From a checkpoint of a small mixture-of-experts model trained on Wikipedia: 15 layers, a softmax router.
Below are experts of layer 8 (counted from 0) of a mixture-of-experts language model. Rows are named router (the router's row for the expert), gate (a neuron's input weights, with its number), up (a neuron's input weights, with its number), down (a neuron's output weights, with its number) and show model dimensions 0-191. Each number is 500 + 25 x the weight over its row's rms, rounded and kept within 0 to 999. Numbers have three digits each.
Before each expert's rows: a language model's description of what the expert responds to. This comes from a sample of Wikipedia text that the model never trained on.

# expert 34
Inner syllables of words in science and species text, such as sho-ul-d, hydro-gen, bi(rds), Raphit-om-idae, O-b-servatory.
router:490484463473488473544524501468500521467513465500469504545485530524520458494485536458509541495512510500497519458494497512516520514477493482479489511501440507517492504558488465464499512515513512520523567524487515484526460498516496498493458503439501507557531477454551543507513497502493473546530464505489523544521484499536537518489478481508524497535494454505520504499497485518503488518501512479515459539497554499478489475436469529508487465509486532523485471513482478555471526504514499544533504467512496483519508491530523474492504509528502519479510534511491521501526520522529512529
gate1:531511505498508501553485481450499545494519488499489521504544489531522529481500521504459563516535515499541482520465511524463472461499440486492487494538465486484507534515475519496525525501500477486505533504499505446521480514494513506498483500524499484501516500448517479471480450497520502456475506470508532498517460497518519547487441499467460512535519513512529482487492525514488531522493514495521523483542509550531484497456510495497484490504525503480487528510521521545479479517536533536500466476437473469485515499504533464502542522528498561515477478526474513484478526515496507534
up1:477510458504507530493510478526500533550511500455491459516482498476504497516536540498515486540493548506517529529492535508441500511502475484542501525512441489485460511504527508510503461540509468500497500510494530503484513487514501506507532510484478482543516517503538493498507508509510493519500443518466497541527504519489493495508529532478553530477487518478552512487475459499472487527521536476491468524533526502520464500530465480482427520571482520462492514468503511483492477532489506508482476501477423441530499526514501496509516507517471499524501491521496459492502538495467526492
down1:484487496466552495489515518513490487507492486527485496534500503487528495461474532500526459494516492506520524500489565507467433472462539498513489496563492557470518475494483474501495466479533498501514479523489476483480544484542557472481511531527516459501544500504478502481550471518550499511476522484443464512491492505537531506493507514484526499489492535519494473508487532490482484483477538520510486526494505500505489478515493496521485498524507519487506518472500509466528449500499521454503486473510445506524513493546551531527507512488495545540469530518487474557488487480500508450
gate2:527501488547503525505491474519530489502544504516512524547497510507504511503515483475502485503551512479490529513510502496482515493451468507502527492504473499469516563503513518491520462500511476473474540454477495492515460516506463530492509526472500489491505516482496493477529506478510499487512486507511481495546495498501477453506493491483501503506469514518553540445486505492496421508536536499516479518495528479498487504472507522541446517532509468494481506518547515475480551479531486519540492520547509462532564542498520466464451475503534521505469469539535492521524532461482530480
up2:508497523519517541459487515489498458461526498545485497548550542490516485500510509485476518501510546518477506469483466481485474491515489523497538494510524478466506501464525517523519465512527494494481531461512520459484456483470469464482470508500502518500529513499482495502509471490502499514517562484551506477513487528494508510547544516510486503509459487509531506480468494558486487461518551515471445494489515474481519516484530491472493465520467519476487488534522512481478470477514475552513467507564474444505482512507509483476453503458528488503509505484511541488481525448527498497
down2:538469537514518493497494533474497556536481508538484513512494473528497471498500490529514491506484499545483498474538493462501464484447522476485454459528546479486506524464493517476540545518484482535489537472478469474524502524499500496515515507536514510510512532436500493503518503501543525521501468537474457492519477526502481498473467490480501459455458543445476477468505510489484510539483527449502472487534493519479520503484497484538484516511498484518477478527511479489537479496500477515467466543486479497469526505483509531475519493483542505507489493479538518458546509503464533521
gate3:502484484468509448471518448478474475483487462523495463502513498519515459493501487476534477498505490481472555529462498511479516557459505488508497506501505507513495473562487472501482534502505480501510500464468511498450472528523490485497485512507492528487522509453499487508467524475475519514534520455503566550497471498501511499463506483483538524546502501496537491499511496496475435462515521537529533531506561517506472511483463481483502499501488512505507501514507474533459489518486515489519507519500473453483485495555497489480507464533460551481508468495501502520515528516550545533
up3:519449509460501499485551543540495485479544443509533533499539510481454548507502488507512487482496493539478500538513500515469498504477502519487480485497483502478478469479508493475512468515513501497540477514474512473492509534548493485475502463505500488472503492489503450513484523463521498496535524503481487528484470520472487530505458534530558502519565516481499545495522521467537500542474449502493484574475512472498480517470485521481517526510467519498476509477493528497530517462520501523494483464544477495504496495517533492473584492478508469473476525493509523507505504520497527506
down3:526466498524492512468506471540526494494474494480527517467486499486492518482536542490524474558473506514462524553529490484517498533498469506528528514456477491487472493477510462515502473502512529529498496528470482508508486500453506525534486483463505503529536537457479482493529529488533519531514484521503459440512494534471563515535481592465517547500529477528468481493497484498522501520499545498509526500486502464489506492475492488471505496483471518517503476476482471516471515476496493481504517539531539453454516486516486523524509488464495513484478507478557524518492503495464505496
gate4:502505471442492517527461494510499494491503503452500491462480523509501491504489556491485520489526482543481422512461457518505558513467526485473473507464508514512538531520465542537510484499512509492541527505513532474511511493505494498486481486500475496525543522492542499463508493496510468499495531574495496554516491499515517500471527495451536470524488481473500515529485502518503514516527474442508480499511510463508486483480488504475484510521467486503506548501465565508559514500491494504505455516516493483502480505513519521551502503487507543507477515504464513491536492509561510535
up4:460489528481496469517506457496522487479516545524522489515493503483498501501504533535506473501471503514541468481496485481498514498514529531500551526498472505500448487462516502480510475537506490521414449474503479471553505494475531524468484467509501547482468511508475497517519482506509501479492534504545458554503486497555523484477491533530489466516494542471482466568495484500528491474527499438487526479481502479494523518482456504498557505522482519532556546486504490468507497535460506515514518509502514497479530481506499516527503531519479506479518484483510539496507483496479520522
down4:488484497467488551486506492514515474467559508480529541535505455488529497509473517479548530495483485480501488499478475512512498509423523520487490513506456512506530525508498560504479457481462443461488497542504533493501509520469510515501498492476482461515491509521455483512478548479472470504497467504529516499475472452492547492478467453504513532512523506475467522517532518520503478519496533496474500449469492470517503531501449510521509507483465527483547504522482519476510466482492522498494503492502503505508504491476497477473489457563504480477515493478578498499494514476475483495
gate5:518496476522476545548531500453492503501512519495469503522480493479520494531493493492477523506472491551487492503499532487510509512464475474508507535506461470522517517556470451497486474518500488512510492487459505495526504507438512478487513515512491473542502496482545517499490497473475501480515474493547540493486479516503532477494479519516498486470532516475518477508483477530475466509511492519508477532484489550513518501478503546470481469488430536464563524526516503532521521522512517502501530454495444463510467547535476467509544522549445519489518515526497515458493477517512510482
up5:526520508519510492513465482518498492520506515481522489500508469490554527480457523482520526458484521548486502475538503487501526517485516499519531531497515531527494514558500475526489491509533496525467523505512524521518517560498504509488547536530505497478490531487488497498470481535500462479521497507485491489492503480495509511523487511489479434498515451526532506488470484467504476492531505480546479503510473478509490501398520523503490497518514476472537496497447534487481466532483481525459488524476510510524504474475481531469579493524470490469483481528546530462486518512498525458
down5:501491490526470516525553517499522478534533537550484499486449497515518520469518527506538470480488538517476487504518479496504491545506491474515535482514504528503478502445507516525539453509524488502460517514482493477530468546497504521493497514479484492493504541470492496467463493486518517517502479555487537462495470512543508514506472509494527472486536519504533553454482465494513479508536477539521503509499504488507529514524514528525483485553557512494520495534481488509493498519445489504475500525539585481494494513464511464544493490511479496501517515471501516485443503535489528494
gate6:517528496469532531497564459509525489510532473494499498556475479501529488474480512454475484505454533500422481521520503505535502510544534493527536490531518475497460492518487483488516503514528512542515506521485504501481461502514450515502498489485459480531540496456483506489553460450497557509512484510511548492501480509531533511469513530459546491518524490521495537509496449499521500531476512497478497457539519497483489499511488487529482457516450488491476474471504524537499496539525488523502498492522500523510484535511557510525501495497506529475485503508473502500514526545499513505
up6:467471519519506465505473519463471457488489560517495501449495524523470503532509525513520498525526475504546540468438500538456488515492455483477488496463499528494524507452527493498486472488490508475491517497507517546478500501465533534498493504472547542497478505542500529510469514524503462484495508485498484515499514541454455485509501485560496552492442522443508509500501544501459525477506497492534485523497500481475463521505494486480496552486553470539520513504478518479494518460468510484497473514475514507497493485500482481504490492485480464554521493473536479516500485484501507485
down6:504473457455499477553504511493503464462514531514497466516519484528517466488510490511500543503510480528527464455477501475527538461499475495533510495508465498478464485520554525477535517532520497517498478478475477494452547492488483496504510504504492535503457495481478490469446494509513490499467483517512486507480492490469513510533482454516522450541538489512505514503492497514470549515478501517477484512502503516515443502466492460505510549491473497489510485506524452551518518501516485522529474511521503509477529526572487517451556485495501489488483478498461453461479460501534514506
gate7:489507491487522473510517522550451526466496514519488483499474501511535497514465494495495524493527548463495493487505513509529536520487511471496475500440497516543469510503524463476461528488484508488498556516490548511530493521532545506500526542470488505476513481535518495517490474490453521513536490520473458512509490479509522519497458484474506514530512477556547513536540505476534519502518454462521494510498546444469518502498504519495502544491521496482485528464465515493471493498489496467533532456496550511497500484461491545515501498500506552512493523495498530529475455488550484529
up7:502518508468489482515492494517502502495488483541496517523471444498542452520505503498505505498479523499465519492498551487516550506524515478465487496549505522487448523534522475507545476488453486467513490546478509474508509513489501492503513538544517547481502473499479538539457510497530518505538475526501469545502533495532535528510569477512512506516471478512527503472477525447508468524469465521486517480509457508536461503493545500545528506487523513529483461500485474466488510476485516472491508470487457504481487477466510540475487519553527474487496488494507532497511488486512530462
down7:444521499495528500504502447504488495470512436500484474494514483511509486512512532513494514496527512485506463515521493514477476543477476492499496519429497530504499501540523527468524495496457440491489521484516474478440485477505480511456488537538507478538478479477496477553464476482499542506518482515469494494518513510459442481529467455528518526458483519493516474526502500517557508501463518541526500519479510480509481512477526479497469496538473463490490460462504509523449516473494539495494486515515511487442504538524497490497536488523529520518469497520515468509522512465502505500

# expert 52
Numbers and years in wiki table cells and lists, after pipe characters or line starts, such as 73, 2011, MF, DF.
router:500481502490515499493534517469531521469477485476489489496476514520500463498501508494489517531523524489503503478495466483508492489521514428503515493515489508543489548509482486456479461478558480546521497494454500507496498477525530488489494493479551495495496472478538524463497545544505501506513468506514505514506501499509546512469477457510503498522509484450544536487483438505462482518443529455519474490465533462499476469453487502498528453556495503545481484506478487507452515491457505535530528480556530501529531490497513491509499489500456507499502505520490494498502526482449471523
gate0:499491542537467491481502500532488504499478484539517516520473487521522471508499495518504484515462527491545483490549523492524479476530475521496474523506543527547506502516492504482495450495461519536477496507516551438487469523505529453510517446529506509493487426498550466501482541538476507508528492517493477456521470504486545468478504485485496494488468492516519550424503484513515475480519518500539487504525518502460524481517479537514499521555470477513499527489509486485487513494500509495497524517493457501503553480517480523445480498476496484471459525515527499520513476506481486515
up0:485491523513464470491480496523487499513463481519532521483479504495548493499497503501485467506456521504530483471567508510528476503483512524490517512531542500500544512537498532501498441526459542504505485489529519461510487520508510469458497463476497497494489478506518503487467531543501502498502508546527503470549465478435519488514477485499494474493463454492533517495473509515579494505500498493552503538525553498480529481530509517520493517523500474491504534484512491513492526497496503493469512505478447501484508495530484503419450512466547459486468497509516492517460492478484496523
down0:538511506496483532515507478466529461528516443520529494473529534502459515514486455537482501477560524520516494472492477505494494521508532505537501486558499530503466507506487556516511494457506508518510473476472500497515509504506471490470487539526512547478531519497493529523453509560529493498494487504493484477474484442499532483492533537449498488538534481501533526509565520447481499490515534518471457516527486492538493510487477496470501520474489502463511481502453522508497498549499527516532498479533512500494518474518494515527491505479494524519510501495506426472492536499508474483
gate1:521486516477485491501522544506536500506520478478518472490464509533512500505509473516507521518541493457483485503507477497479482528511480421500485513493497503508534520478512504508487458435496541447480493480507507499500485532457483493509545551449522494504477491496502488466514495527504477509476507439484444492475476469497499483503488563507502496495516540480514481476526511513523476503497521431502492482528485493502531450502497518459494485494553493436554492452484511449536496484488503506492528526483513480535475511489513520530538461484498524502522451517479497494536532502492501505
up1:509481527478506443480514519491494516501519489482472481490493517501530488507504471497525516544524518492455508496516478489481468527485550419499480511521541515482540485492523482476508474477527535487488496506526486495469489524467510511499514522473524461482491513506506529493488549500527478521479532462475467483474474474510570463479466551524479494490493499481502524552511501480549477499483505495493476468545530493501505471485495487452484444512532517473522508476489504470543499475474519504505531495494482478551470487494474505535549467468466476488514475540493474501538544498501512454
down1:531510518500539549472490504440544509467484519490513516478486483523461484535519502503519529507488527475512473514497485535513464499524456536533536518518538516526474528483481506466501476518566483489519506451472469509516478452505508508485567518529522505529470476494506483536480511532516461511492492461501519448505492458538506479513505447484497532485514509502517463487480500496537511480548458559489522503489507496488484527492486499486509492509506473511492453508497470518502487474497488473508479488529523485520484501439549495505498513523471522467517543527463500525506474518475493542
gate2:495513484536521484542530447494505499481520496495467520524492462521542459511516517490463482534479480469522496523514512503517503502490509502519547488528517485516515486538482532490496494515487493508470455519514469553492481488498512493486524572508550508495527495525490473497488505528491529488497482496559493486487503482484499511493461467474500457476512486534484508475469459546497479489505490463491497475508485520512502501509492505553501490497576458531469540546476481496452538472487477506497496486539479429519546490520529522497493490548469506482458489519465502500503482445481472496
up2:520525473536509491514527476481520514510563516487482499511499442501520481518516512478485498518485494466514449516491467501514512495492545514505546517511516488512499503533483524480481475513508447504484443505507458554512481455485498531467540512528536482512503512512489475476467517540508535511513488478565515469487512530484519494473479456499471451503514479544524508493497486547492494469495506494507494488470510537534506522531525500528512496460560437489489525527456507522485500476459492525501519495536497440484521459519527507495485486526473489491463516505493486507509509440485472520
down2:526465481488526467485484474521507498528524511524563465483499514484507506493514509468491510497474515522519486473520497516509467511501496502504504491495511542519474492488516508519487523498480529508473485520493515504482499578521553503443446459507485498439474530496492455478468486559547551448558491482484489504464453489549472536513536478485526486480508488445463483512506508494505520514505508476499508487483483501519456557487545507458514500489497482468500500528497470519514536529527519486529516511490554524503516498505466502527476506503485465495489448483513523503506488478492522515
gate3:547539471475575478523497496500527490476468465494457509499455499520494446519520480518499496495501501510531502459504475466501500479494516502505504509442484482520506546559487507510477470537496518559528472499515486549492543450522512464513496491514465493487498509498528518509485483485464466557498507514511534525510537484500500499538465499533464563488533535490482534527469516539484528486490519489511502476466509508510530509465461479473504484501517526502513509483531495484527469477450513500477471483481526488477511488492454459469505486482492540494479506511475496499520477468525509468
up3:476465512501493509515500499563497497513532485514503415467492517524477513528437527512499464510511536515508486470478505489531532491496516493480512491556518523478446480483506465471538568481480480483513523463514521454505491495472475511517501522510491470484496501498515492500526521498538510486472475525447475487498518495527510473526527501509528464495489442461530475497554497517523495488515484485485497566530527506440538492522528528511488511555492487537503485493493493496471528525510498508512503518529508521456478569466501494485515490523474477525487520528496509495501495516489484473
down3:495457507500482512484519477535474503446466460516542494485470499472505496501532511506518428506477528500490495453480521491519489531494519513522529531512471524552499513467468461511472521519494489461479493516444486474500513536525479501500512517526512502535468510526545526511490512526500525471512516492498470477502529508534510482487523498492448507496538465442462498538502490479454462499459501492498500497525514496536488485478534474513518478503516529519509507492509558440548485444530495517455523534523489510482486489492484558478526508524496496536508502545542484526497506493506512509
gate4:471489538506533516483480489500473524483467486498535495515552512522476510572506478507495493499523510510483480503488497502472463530500489489515556473466483471482489498501465530478509498494494455507495514536472467501473555495494484487516493519521508471492499497514560468509536492518501515521522544515496491501487484514497513491571461498465506570501495457481518545481448516502539499484492533534502481505502521465526501506497478475444503508458416516538479494457479510484505464436481479517458473458483494501506497473481485491510495496474502531471509507488504495478550503488493495515
up4:536494501491474525507524512477534462554531526508512535493484514484521475452494501498512536484485478528504498498548456529517551505522480508471457525522504481518521501460501518497503498471496521496465485484518530516513464522523504505473504426465469544502510529484452502509481468511513479492455471491499481531558540493535468515502486510545521462515490513503475453525542515512490500494475470482492507496502494519477505465485484561557476523540562479480520480485504507543519530515515502505525507480495517521518498532535494490493536475526539455530476526505522513508468491520512490489
down4:485498484510481492488521469499495440537517518475488489485491537523554534449509462504465446517522529494532521529504500476479457496490541476487522491455522451559451521500495526486453515456487537468492472528482503532532486552540496509503476494461490536476476503482461476539506484502503495500492485476518458486491496482524472479502500551523505473503483486494513477487496483508490499493519534503470519520468483461461468515553508483505504485534567502504481487500509476493506478490491507488523494475523505540504483518477513506520427512499498519525500489552516511465508530520494471479
gate5:503554462518532523482508493534524479508520493482487503486503479484493453534514509521492496518540496462494503474499513530486516472567430476499503462498498470521497499496500473549529490457523482524435502511498534509504495474459499506518520513541484491484479512548501535496560506531493504499450552505464507494538522509521508537525517501495473517491489490481468503516533541528478494513520478484503482506484514480526521493461444493543482499517536505528506523490498493541508506458494494488476505517544474506496519514507504509540539502540466514491535492482505569495529491436516491479
up5:475488564454500494510485488493487526456482486478533499506497530493488487461465490454515496511497512512495482533496513472500487481453527507539522528471502519491503522513524542473455519522519511468525491457485478481518482522549506472479454472502503510492568504503483507474500482489492495487537477513503498510504449492473484496516518495474485503503490523498499457534487472501499504485477524502498492492533501556450457472518531499440504494522471516489508477527518454468427490537506536481492488475483528511506520491529507491463474477493545499509515539515465475507444507525569471490
down5:500502505515522494476509536481519499524535507501528496503487515466482503488507503493469474532524497477506469486450488504557454488523501526475492459522473540504512552520557501496463500526527514498520487508535498507475486485489490529479464452489457507469527463550468444502518558503496496523496494506537547473452499484474512444510514499488483515514466463540488500497506520530533451504451490486506510559482489491485485490492482497476496464480488525484504442519486518496552467528491479481515509473458498488545508506451507517485472506498508536523499491475513461543502512523467507512
gate6:505489460516487517492493529461497517543516542467489474472485458486503501554498491493507481513503532483513465476519500501468519512516532492504496520493468499510497518516479478466528421496454479467483521495522490490525543526473466474524509496522489509479496530504462513488453549474489500541455471517528481505521528532484489545494493470502504495500503453511504543490500482482468481500461496461519502503464522456532509453536491465487528512490502527467461489498495573475525512522477510519498479522520480511468486473471506530478494511513479481522512487529499443484481508542575504502
up6:516473529519508547466492514472510498510513516477522488499506466497498519517487489487496509478503555500499460494465485456498489509507555501524493506495419474507497539511466498492493455545492465511514527497499464518510529527486509476500502538550485522480519485478465506482432491480496484565464468504524495521465496560519502540483518452494494482492522488524539531515498504503476510505478529467504490505473518420503508477545510473503542510501509533511471516515498544479476471481498491526500520500519493514497500458518509526447453499509450471509509531547486496507483485507535500505
down6:512516514522479506467510502465477462518459499511456444492531524498499513554488493534492506507501514505523527500502471541437500510463508541494479540505527481560522501520513505502509499537478519433486472489503494502502520492486505534494512518493506488459524475501465452540526553501485478474481501480539516510490545478492486514453482491489530529492511469520511532474489472461527475468491487548507478493463483499509520498502532496471486512504490509489469498478504533513462483467476523526438451479517490526503502476492513502494463506468486492517535486521473475478487552463571492516

# expert 47
Four-digit years after "In" or in tables, and the last two digits after 19 or 20 in date ranges, such as (1992–2003), (2005).
router:514490508497510452514519514488506506450483510495509515506480497504524482481523505494485517534536531492488490462502490539483503494485473473487499478497474520516505530501500483454491496513534502559529502534510527494514436502518505494512473490486552493500503461442499517472498501538507479508504496493538501496523544544515497532508476476518512484539503509472536539484491447497419479502429537503499451507481528475486485463459483512465520486545506491521503477512465476545491541487459488503496522466565503462507515467511550490503485491489505527494474519531481503489516505550505477539
gate1:525475493472476510497536491514483505524495471475471490502478521523490511524502501483511530495478464512519498462485506523471499498524520557500490476527512491550509505521501490467497507533481525513535472495513477505472501483520517523559517531493527498512516497513532472461494507482540514471521529528501500535511519526554499522481481459480502427538477456465521485498474492515503472525513465538488468503530473475495479500504544478540486552471481517529455507545512533532517484473485508479491517526504500513479482489524521569503462467519467504468529523534471546502451478500510493561
up1:494536496519509497502497500485527525506497502487575530484511496527496504495529462490506508501524534504494494476485532490523533463504490439550471481476512488474475507503521480484513536505501485515451528545481534511480467529518497492505509530521481512494468495502479513503497535501517488488541498485527461488490542520597505493520429481520512499539513499495489531518536431508494522474509509477477469476522505514515535497487499493511523483559492504475539465496491516474489519500419517489488485449530509516534533518475499475497478528511461509518477488507504506525552514501460496490
down1:447484521468502449439526524482534508470499522495499520486466473515548521491490477514487552527506504490511490534499521525512488487450472474482537488507482500493550510484496484480490455504524486528494504479528502488497478520496470465518482493480458490561467489509479527514483502537483490480498474483499504507528530494571505555528494467489515514517509458523499511460513493500455477485503510454490500509469500491473452483525466546504460515475479473476516512482521464512462522488525474491514476475556523508491513498490543463510530536483489480484488523552492517460497512512479495552
gate2:461522496481499509509481492495472495488524427512475514480482507512494490479507491520463523458540521507508523495477477527511465466462531543504469484563501496505502525478497487488531520521462498528500484468509513452471545532534519522518485495500516545472457580514484515532520492521504502523495511569529477518523514518552506506518473499502529506471496481498499480532461501490496500506540509489524504549471502522507526523519509518521541495445535515525472565513499498519485478478530508534524493457537491507493518487509508507500521458517514487513501467481515485495485519464484561521
up2:508530501533498509514526490463532527509487521497533537514511495499508497510474500494511489495490454473477483539500458486485541559527480499521526529481516520512504436491529483505481482491548477494456511480536508501517529487463476497501543488503488477535534492493502483524501500499487539479524510476425552501514502492485490546488498461511453480481504445536507510495505488565509462481565477488488507465509496504532504485528507499493530491499470522497508472529479472474489454493511489485520478500482493499464532521476497499495495519522453506490465526482515530505487494581491473565
down2:484522470485491514461474504475510567469487492513491507514489482500506534535470483561505446480536473524524504481525502519555479511459493508482467500491447505494455468496463485524494498485454489488502497488469495427497511495524519527474518470459528500518489543527530489514490488514500525530492534524501506517530521484506507493491475501464491486497488537539492475494536494488484536503553535507523457545481501467483457529518499510490475535489500508484494500451527527543525535492497467498504484470548530486505497499483489526499513504532464481513463509467473462455455518517483511506
gate3:553525496539497495482484468526492486499557485488479469492530490529467544479513498572505493487529526506503511497492514507512514491526515475469503464502516487519494490536462540496556510445476459516516499463482538495519493505480546468503488474504505491484479513480515502504490526473505500496510511462492488506540517508457498466499525468531539493497476497502512518526495485513525478420512501450502476467521507496494524486489526540479515493491544496454528535549501505502508524508513521530486473491511492487485433462490506523557490495516522482469548500541523515500493468544457502535
up3:505517479470517479492498471465486534511496506513500485518496475514533459506464517501529489505496481526497501496530463509484460510441535495509492461472473523450511514505544509505450455473472509485476507472463530487505499468482463519479486520579516494488511538454497501466510499516477491500498516508478507481477466503527513455463487511511474544531532553522476499457493494491506491526498501478508575497465479542486529531500483437517532485478497521521506495489490463483519530521460485518483474522474503526506533490485481462487471489533537475516513492461478502463499504441491513478
down3:493471519486474520435507470515521547500529513495505555514536505459468473532532549497494480505480503509495522487465530494531520486460481449497493471470507486478489496513504551534530499508480541496470463500488482468489539530504483494474484508486496487514489503508524462496487500496496459479505473495493483526520524498557484519498507486550521479516536474481495503473487527498467522484570490486503456497495511525543480512544517522539459542474491498485460513499542487498499481536495544470491519494485519516513499489536453497517521567488468462494484485494501469487475499516479505565
gate4:464491476541511489547492458530469517480496498553526516468529498496502503459513501501480491492501480513501506509501498508532481458475504513547498546490484548528529535476532517504523437575512522499486491495575508490500485480506453489542499467463476513484495450453433536477513466509513494498478489533473491516513471494482494519515485466474486470514457482510499507487471525506519492518482529518477513496448522487514492529526470528498466493486497506517462493514478501523506472456468501529492511455522526520503515486522501472495552489501551523516483554506499510518505492498469487497
up4:554486526465490478499486518495538469515525505492442520498455458512459520516495485450515481535518532486488502519485474510510524531541525504523530515488550502512476490434488484508487570462448543524476532512481485525481492478509522533462508541503490490530499550545485501519504522527475497503533490496487489515536524523500507500478513483485527520457504540458528483512532496534482488495497476540493513486530487482466472450511508451510503474499499496526484495503501518525535495492438469481480476490482520526486473523478525512490495522514466499556488479489521511484495482545488505486
down4:490490518509496506500545485503477493494455491468529510521481484594504528470498482505542537527512508447524487489536486471479513511494505466484532538443509510512526521496490496530495492486460533439518461465513530478501519510487509474463538476502499540496540482482472519502472528497520495531478485563453537481472508493486489495464516486503541510533486485538471504457502490521517488481551489489488516470502488495495508508465509510489512482532514530535495526506516511530483521472531518527499533465466488504485530465497475517485581482511511471502542474527496520497479491507506524482
gate5:534451529508511498545496482508489560513463486505482511479517508531472497500521488509516518485475527514525539506488537497500514449457531517495529449445509485468539519524523456533483473494488526486477497519495500515481507475494585485485516480492503482499478467505470514506505501510537506513498491538493481475516493500513477490501523520527502468544494533452534510517521466511528507503487517525444455461490519487518517516501510503489509494485481469480534528524487512515458502489493517470507453551513487544542518509537438466492487503461498501540481536532499499516498473529534457509
up5:568511511538459500455544455529544492526466488508548538486510490505471522519476493505489509486510493483537479529484459529528543487515438492475508504498508509487533495525524505496483502530519563487537526538511496507482526508553524508505517504480519496504472496464481550517487538470532534478486508532502520503524516495520501462514538497480496478497523517463540526492490438528516513539470517478485461478480487507485522491497433498499494513482511462495525514502491474500491551541497488479542479530521458494492497544518479481502496491472509542492475539528503506466497516506519498510
down5:488519513471515516510482497452483464456506456502533501506468478471486454478514511478517506515513488501512496515492462522538471566511475546523486555520488493517482488473527496500476505513501490549451506508488491518557477513491492505559502523525507476477500457541525486494486418500493499493502535499542516492483458528462487473527500511495503510454514497476441466510511505504479527491470523514524500530513518486488499470497550484480492497570517530505475469519499516521533489487532501489506533526477494505469477507537498545495451494512495481503539484494455487524506525547486516505
gate6:495512492511444517501510491539548467476485494474549489531482466490506484501470512503516466482451528440508533506505533500523482498511517495477500549493517517542471515498506536506497462517517473472466499536477497525558487547513468500508519517460492475475521506509516531505534500497507535513474497480530459497486536554469504479520485475496482518485466485495506457553534512494482493467544503506488480562527497505482477477511507498505490490539517477520538510458520495483507525500529492437501528488522493508536504519509514469487568535502525503490489546523452510468515502526471490491
up6:478501518526563472486501509497467483485501489517530509467530497523490530485510440533473489475541488556456520517518493467525551503524491473540514517496477507504508489496514542531512525490486555476513499563502553493483499468492539535471520523495447492522494518467471456528473499536484501496512493541492567500506484460514487515511504501506508513506476437534502485498519509490511496500479533471518524501488477466508501480489474511467481515500492520469464451507507505475504470502489470529522486496549477513519472522536455463496510462528491535503543477487510490531482483537504507504
down6:506509496516540510522466524488468484491476499472491491531522497489484464499496479461509508502518503463505473491476523504527503511493547456508490467483503518433466534461492513513508502491501495542516515500506527480473510521486475527484541493499467557461515453483455519470509524500498509493513546513521531498517519506509454470497510491491459498474513476396508516507529477473505486505484513484478520514544527473504504459491492504479547485468478500457481503510520493511470496504500488486532544576461517523478478466530483490521511482472516539556482470511487477527463478511513516469
gate7:484439501484502515496537495502513470486486481530511504506506480482473546512511478454500501492488544486487502493510508484508488498513557511467522512488515492485523511527485523506494452508474512516497568473511477484522512490509477495469510517507463487529507498530431513458530536517516488489497457487501501474505522473534455546517456489478473488516462454504545482516449502506526495472493545467457487530526475493516480554467478460446479505517525474490491515472487518492514510497446556511518491531455483491481513523499486534494467476517503478479470510485536512542453512480506492531
up7:467463491515511489497543511447535488502450503510503514499532534536474507501515494507493491532465497511476454497488487497491492458488509593518470496529522511511477513533510511508484497499463491517492502528524508514502502516515460515520503483516467515474507500501520529501517481493501467485532467513497507468543507510501481530527515514511477439490500512497503498471533494461486504522503539544540472455473477512542452502502487471436489526487481520488541525502501492484458466456470510492473533460494502499535515495536502515562535502496463487449493533465504560499486529520542501512
down7:553511504541499488495497437512475495460461498488500498498500476460517430470506472511516478545535462522517491473466484490480485494495463498507544486521466540529509513500523541541510463491524506495485474536537480519490496491519501494508534526502496477480501482468488493524503512474511462505536485512496488564469453505470502470505499559524500461510504465511466504522539492502462505470516486532480445508577518474527520505526506478506495523505488453525494472515515469460507540541460535527495486516482490478487509497505469488494490525523526478547480499503502482495503477538518490493